config.toml
n_layer = 8
d_model = 224
activation = "gelu"
normalize_top_k = false
balance_loss = 0.0129
vocab_size = 8192
seq_len = 512
Below are experts of layer 5 (counted from 0) of a mixture-of-experts language model. Rows are named router (the router's row for the expert), down (a neuron's output weights, with its number) and show model dimensions 0-223. Each number is 50 + 10 x the weight over its row's rms, rounded and kept within 0 to 99.
After each expert's rows: a language model's description of what the expert responds to; "raises" lists some tokens whose logits its average output raises strongly, later layers aside. This comes from a sample of Wikipedia text that the model never trained on.

# expert 7
router:46 59 43 48 51 58 53 51 54 60 51 63 38 56 33 41 48 61 48 39 56 52 56 29 34 65 51 54 56 48 46 64 54 52 55 43 47 59 56 41 49 44 63 35 49 51 73 63 44 36 58 40 41 64 43 51 43 53 35 44 41 47 44 55 52 39 26 47 72 59 47 62 63 59 73 60 67 63 37 56 37 44 50 58 57 27 66 53 30 58 50 48 66 50 43 45 42 54 44 39 39 40 45 45 44 38 63 48 45 56 45 40 55 55 44 47 55 57 33 53 47 59 64 54 53 66 58 52 50 51 53 42 49 43 42 58 72 49 74 73 47 34 49 59 52 60 61 46 45 44 65 39 61 65 55 49 65 53 59 42 28 52 51 63 20 41 58 43 61 39 61 68 34 58 43 52 45 51 49 58 55 53 45 48 74 40 60 58 54 44 39 50 51 67 38 60 39 41 62 47 48 57 61 41 51 50 49 54 38 44 55 57 48 59 57 47 39 28 41 53 40 46 39 58
down0:52 55 55 59 36 48 58 50 59 42 43 46 52 65 60 55 52 47 52 46 46 38 57 49 53 58 43 46 38 61 47 36 54 65 49 57 43 51 52 51 46 35 55 50 60 52 61 53 44 55 53 35 49 65 44 67 47 58 38 73 69 53 51 62 49 45 47 62 62 50 57 34 67 61 58 55 50 57 45 55 58 48 54 54 59 42 48 39 43 43 48 50 49 66 50 44 46 49 38 29 55 40 55 52 43 60 27 48 47 57 60 55 56 68 66 48 63 65 55 35 57 62 55 49 66 55 48 54 58 54 55 78 32 39 59 56 67 45 56 48 47 22 60 49 54 45 64 55 63 45 62 50 49 54 34 52 51 52 46 49 47 40 52 79 52 33 55 45 62 39 47 44 39 66 43 66 33 47 63 42 50 45 44 50 51 42 63 57 42 43 39 67 65 60 75 40 34 41 38 54 38 59 56 51 52 60 53 45 26 26 41 41 68 32 53 47 33 41 32 55 53 52 42 66
Description: Periods ending sentences or list items, often before a paragraph break, also abbreviation dots in U.S. and question or exclamation marks.
raises: " The", " A", " In"

# expert 52
router:48 43 53 52 55 62 44 44 41 54 53 44 52 44 33 64 31 56 59 58 60 67 53 67 55 49 62 50 55 55 43 41 56 58 37 68 51 50 56 41 44 41 40 54 66 46 54 61 61 52 33 44 60 67 56 66 47 50 60 49 52 53 54 54 60 55 40 58 36 43 43 42 42 35 55 42 67 44 34 50 38 35 58 44 49 65 47 71 61 56 52 47 61 53 42 42 46 45 35 67 35 57 51 54 40 45 64 53 59 34 36 23 39 59 41 73 48 50 28 55 55 53 54 40 48 53 57 68 55 41 47 35 31 67 41 54 54 45 60 61 42 54 65 63 68 59 43 42 55 61 60 41 58 31 66 33 49 43 60 28 40 56 56 52 45 53 55 49 29 37 55 60 37 53 46 48 41 49 59 45 63 47 61 52 65 44 38 66 60 43 50 47 36 49 49 37 46 41 39 47 61 48 65 48 61 62 38 47 38 51 56 35 54 70 63 44 47 59 58 56 51 32 49 35
down0:23 36 52 66 42 32 53 55 62 59 68 36 52 38 52 67 41 51 46 45 47 56 28 53 50 63 57 45 36 40 44 57 66 53 25 57 49 55 43 35 41 66 39 40 57 44 57 53 69 37 49 49 55 59 47 66 60 54 47 40 51 51 56 54 61 52 67 50 69 45 43 42 46 56 64 41 29 29 51 81 43 49 53 53 36 40 39 53 62 54 39 52 33 41 39 44 61 47 60 53 38 55 54 50 53 36 47 68 60 51 39 50 59 53 47 46 59 45 70 49 53 57 55 49 42 42 50 41 57 41 59 65 57 66 60 51 56 38 59 41 58 41 38 69 47 41 59 50 57 50 58 49 23 46 58 46 46 59 61 42 53 74 43 61 29 57 58 58 46 50 49 49 47 59 40 52 45 52 60 52 54 43 54 48 57 34 45 55 53 60 33 61 42 66 68 37 46 37 41 35 47 58 34 58 68 43 37 47 60 53 62 46 45 47 51 46 51 49 48 62 51 49 40 47
Description: Name pieces in biological taxonomy lists and the line breaks between them, such as Astera-ce-ae, E-up-horbiaceae, Genus entries.
raises: "-", "=", "n"

# expert 18
router:55 62 54 46 54 48 38 58 45 44 54 40 62 44 58 45 61 59 46 52 60 61 44 43 51 47 68 73 44 36 55 45 68 54 48 40 63 48 65 42 60 43 53 42 55 57 58 71 48 46 36 43 60 69 46 46 56 66 40 59 63 55 40 37 55 49 54 65 61 66 62 55 50 46 62 66 51 36 45 53 47 55 47 39 66 28 56 45 46 59 34 52 62 72 42 54 33 55 40 59 53 36 44 58 33 42 28 38 54 80 48 40 44 58 44 59 65 52 59 38 68 45 55 40 43 57 52 43 56 49 49 55 50 50 42 33 41 36 50 53 49 56 33 47 63 50 52 64 47 60 39 44 63 45 47 49 59 48 40 56 48 58 62 43 71 53 49 54 43 46 40 47 37 52 36 43 66 40 41 56 53 53 50 55 53 37 55 49 48 47 60 46 72 55 60 31 73 35 54 67 43 53 48 46 27 46 49 64 57 43 49 47 56 43 57 46 52 51 34 62 45 23 60 33
down0:60 52 66 33 53 53 43 56 52 44 47 41 51 54 41 54 52 58 46 45 48 21 51 42 52 38 55 57 50 41 33 46 41 55 41 56 44 44 37 66 56 49 44 50 36 47 47 60 52 39 41 44 43 42 43 41 44 43 55 55 55 32 57 61 46 15 51 36 43 68 50 62 56 64 62 47 61 66 49 68 48 55 45 55 44 69 42 38 47 54 39 43 38 58 46 43 36 55 41 43 55 51 43 49 39 59 44 54 78 57 40 33 58 59 53 45 60 52 64 68 49 41 30 53 40 59 46 41 35 48 67 38 41 42 55 40 61 58 50 59 49 53 48 44 54 48 36 62 36 61 67 59 57 57 57 42 71 49 45 66 39 31 41 61 57 52 46 42 54 52 58 55 59 48 41 43 36 50 72 49 66 29 59 45 42 57 63 56 44 61 44 58 59 53 55 49 60 46 48 42 57 63 43 65 47 59 50 45 59 49 67 67 82 61 55 50 39 45 59 39 49 58 60 65
Description: Hyphens inside compounds and dashes starting list lines in infoboxes, such as German-Dutch, al-Ghazzi, "- Died", plus prefix pieces like ju, re, Z.
raises: "ide", "ell", "art", "elt", "ea", "int"

# expert 62
router:29 45 38 57 47 50 55 46 61 46 53 41 41 43 52 67 42 64 40 64 55 45 37 54 53 60 66 66 70 43 63 53 55 45 73 64 63 53 51 28 52 58 56 43 50 65 50 50 44 35 51 45 61 66 56 43 64 58 60 58 38 40 52 69 66 29 47 45 54 45 39 38 33 52 66 47 44 51 54 75 39 62 50 68 51 44 46 52 43 57 43 48 69 49 47 35 47 49 56 58 37 60 54 48 42 59 50 59 57 50 52 50 53 41 38 63 56 38 56 48 32 48 42 50 42 40 58 62 52 55 63 57 55 59 41 44 79 60 42 40 52 45 65 46 46 47 65 32 55 56 55 49 45 42 55 52 51 65 33 30 55 69 22 44 60 36 47 40 62 57 48 71 53 48 47 59 43 53 55 63 48 38 61 40 39 47 51 55 38 43 68 44 52 54 44 54 47 30 46 50 52 56 51 37 38 34 61 59 58 61 38 53 54 52 53 62 52 45 38 38 64 45 46 60
down0:25 47 38 37 52 46 55 72 59 48 43 48 42 37 75 64 50 65 58 41 48 47 58 58 54 54 30 31 31 50 68 62 42 50 53 53 54 49 54 45 49 47 50 38 37 42 37 45 53 43 57 30 49 67 51 53 54 55 46 52 49 39 54 51 65 49 47 56 32 52 50 58 40 44 47 49 44 38 58 46 54 59 54 55 53 64 47 31 61 57 61 44 66 57 44 58 65 44 53 29 51 54 63 40 43 51 46 40 58 50 57 51 38 57 46 57 60 66 67 50 25 28 54 39 29 69 53 49 56 55 52 45 34 47 51 51 61 41 54 27 60 67 49 51 72 37 58 47 65 56 56 55 37 42 40 45 45 54 60 43 58 38 51 49 35 45 53 39 60 58 54 66 46 51 52 60 41 31 38 50 51 61 44 45 52 57 46 43 37 73 48 38 58 68 63 52 44 54 55 72 65 58 47 39 62 58 50 49 47 43 41 40 40 50 61 40 67 48 32 39 48 37 53 54
Description: Single line breaks ending table rows after a pipe, or ending quoted lines and list items before the next row.
raises: "bour", "USA", "SA", "CA"

# expert 14
router:40 37 57 73 43 42 57 56 54 61 40 57 53 36 53 54 43 64 29 41 57 47 59 54 38 39 54 51 57 44 59 40 49 49 61 62 47 53 56 48 48 50 50 40 39 54 57 71 43 41 51 33 66 63 58 36 47 66 44 43 50 61 52 56 39 64 59 61 61 49 48 64 55 67 55 39 39 58 42 68 54 46 56 74 53 40 48 33 33 60 61 59 63 58 39 35 29 54 50 53 48 60 59 44 37 49 54 56 48 52 49 46 57 38 56 65 65 59 33 51 62 58 55 47 56 40 68 48 63 41 58 50 56 57 32 63 59 52 71 50 48 49 59 51 36 54 61 39 52 46 51 65 45 53 57 51 57 76 61 47 32 64 62 43 33 60 64 52 50 45 54 58 50 52 52 43 51 39 55 57 65 54 48 44 32 37 50 48 44 65 41 35 45 51 44 35 38 36 48 47 25 54 43 36 36 49 31 60 56 40 34 47 67 55 44 50 44 66 37 58 61 43 55 39
down0:49 38 36 56 46 47 55 51 71 42 47 21 34 51 33 65 38 41 34 35 54 51 55 50 42 49 48 47 41 49 65 49 62 53 42 54 32 42 59 46 55 42 58 49 66 57 46 47 47 55 45 53 33 25 61 50 52 67 69 47 58 46 40 46 35 45 46 58 54 71 45 53 60 60 59 54 66 34 39 49 59 44 68 55 37 59 52 46 40 54 46 51 41 57 42 32 56 53 44 42 59 58 36 46 57 51 42 40 41 57 44 50 45 71 30 54 62 49 48 69 54 42 56 37 36 48 51 53 61 37 52 59 55 28 49 62 67 62 46 55 61 35 47 61 55 58 42 44 56 34 38 35 27 54 45 52 67 42 70 44 53 68 60 50 52 42 71 53 55 49 58 49 56 46 25 45 35 44 67 44 49 46 32 50 46 44 46 42 44 44 37 36 54 44 54 57 36 52 48 60 68 49 54 58 52 54 53 68 56 45 43 36 66 45 51 47 56 62 53 45 45 46 65 52
Description: Double line breaks ending a sentence or list before a new paragraph or heading, usually followed by In, The, On, or =.
raises: "=", "No", "The", "La", "He", "So"

# expert 57
router:44 44 54 55 50 56 66 49 49 71 48 32 45 31 53 27 44 46 62 38 67 49 70 47 72 33 60 55 44 43 48 61 68 44 66 54 55 31 29 57 63 44 47 41 39 33 50 50 56 29 39 45 34 56 40 46 62 64 40 53 26 63 56 59 46 38 42 58 58 47 53 47 59 53 59 49 32 59 53 52 68 43 45 59 59 41 52 62 49 25 42 47 28 46 66 42 43 49 48 43 48 46 45 62 51 55 59 36 55 49 45 51 52 52 35 61 42 63 53 59 50 40 56 42 37 57 56 57 38 56 38 64 62 42 57 44 48 44 45 47 50 48 33 54 54 34 64 45 45 51 58 41 53 51 57 57 44 56 52 58 41 53 54 27 38 42 51 51 60 37 50 54 48 58 49 42 34 59 61 49 36 53 37 68 54 56 45 42 42 48 28 52 58 57 57 41 41 55 60 52 58 67 37 52 57 52 67 57 43 44 52 63 49 67 65 37 41 50 33 49 51 58 61 69
down0:53 70 38 63 53 46 57 48 59 55 45 58 54 52 54 37 66 65 59 47 62 46 36 51 57 59 64 56 51 48 44 58 67 48 48 59 48 57 60 38 63 42 40 60 53 56 40 56 46 46 67 61 60 35 45 52 59 35 60 47 38 46 57 47 34 47 60 68 55 46 56 46 45 44 42 24 55 66 50 61 46 32 47 48 62 46 44 49 42 50 72 54 58 68 32 51 63 52 63 43 50 50 47 39 60 46 42 60 57 51 58 56 54 63 58 72 49 37 46 40 51 42 48 31 38 53 51 54 49 52 55 45 51 57 58 46 45 51 57 58 51 61 51 37 53 48 63 59 45 40 66 34 44 25 67 50 69 60 47 36 43 73 57 48 56 29 59 39 60 59 58 50 39 45 55 52 64 43 35 42 56 57 54 45 42 56 56 66 54 61 48 53 49 45 68 56 47 46 62 55 46 41 24 81 44 68 39 53 56 62 21 63 48 46 45 38 45 49 56 42 56 47 65 61
Description: Opening quotation marks before quoted phrases or titles, currency signs like £ and $, and single capital letters beginning names or abbreviations.
raises: "H", "A", "F", "B", "As", "D"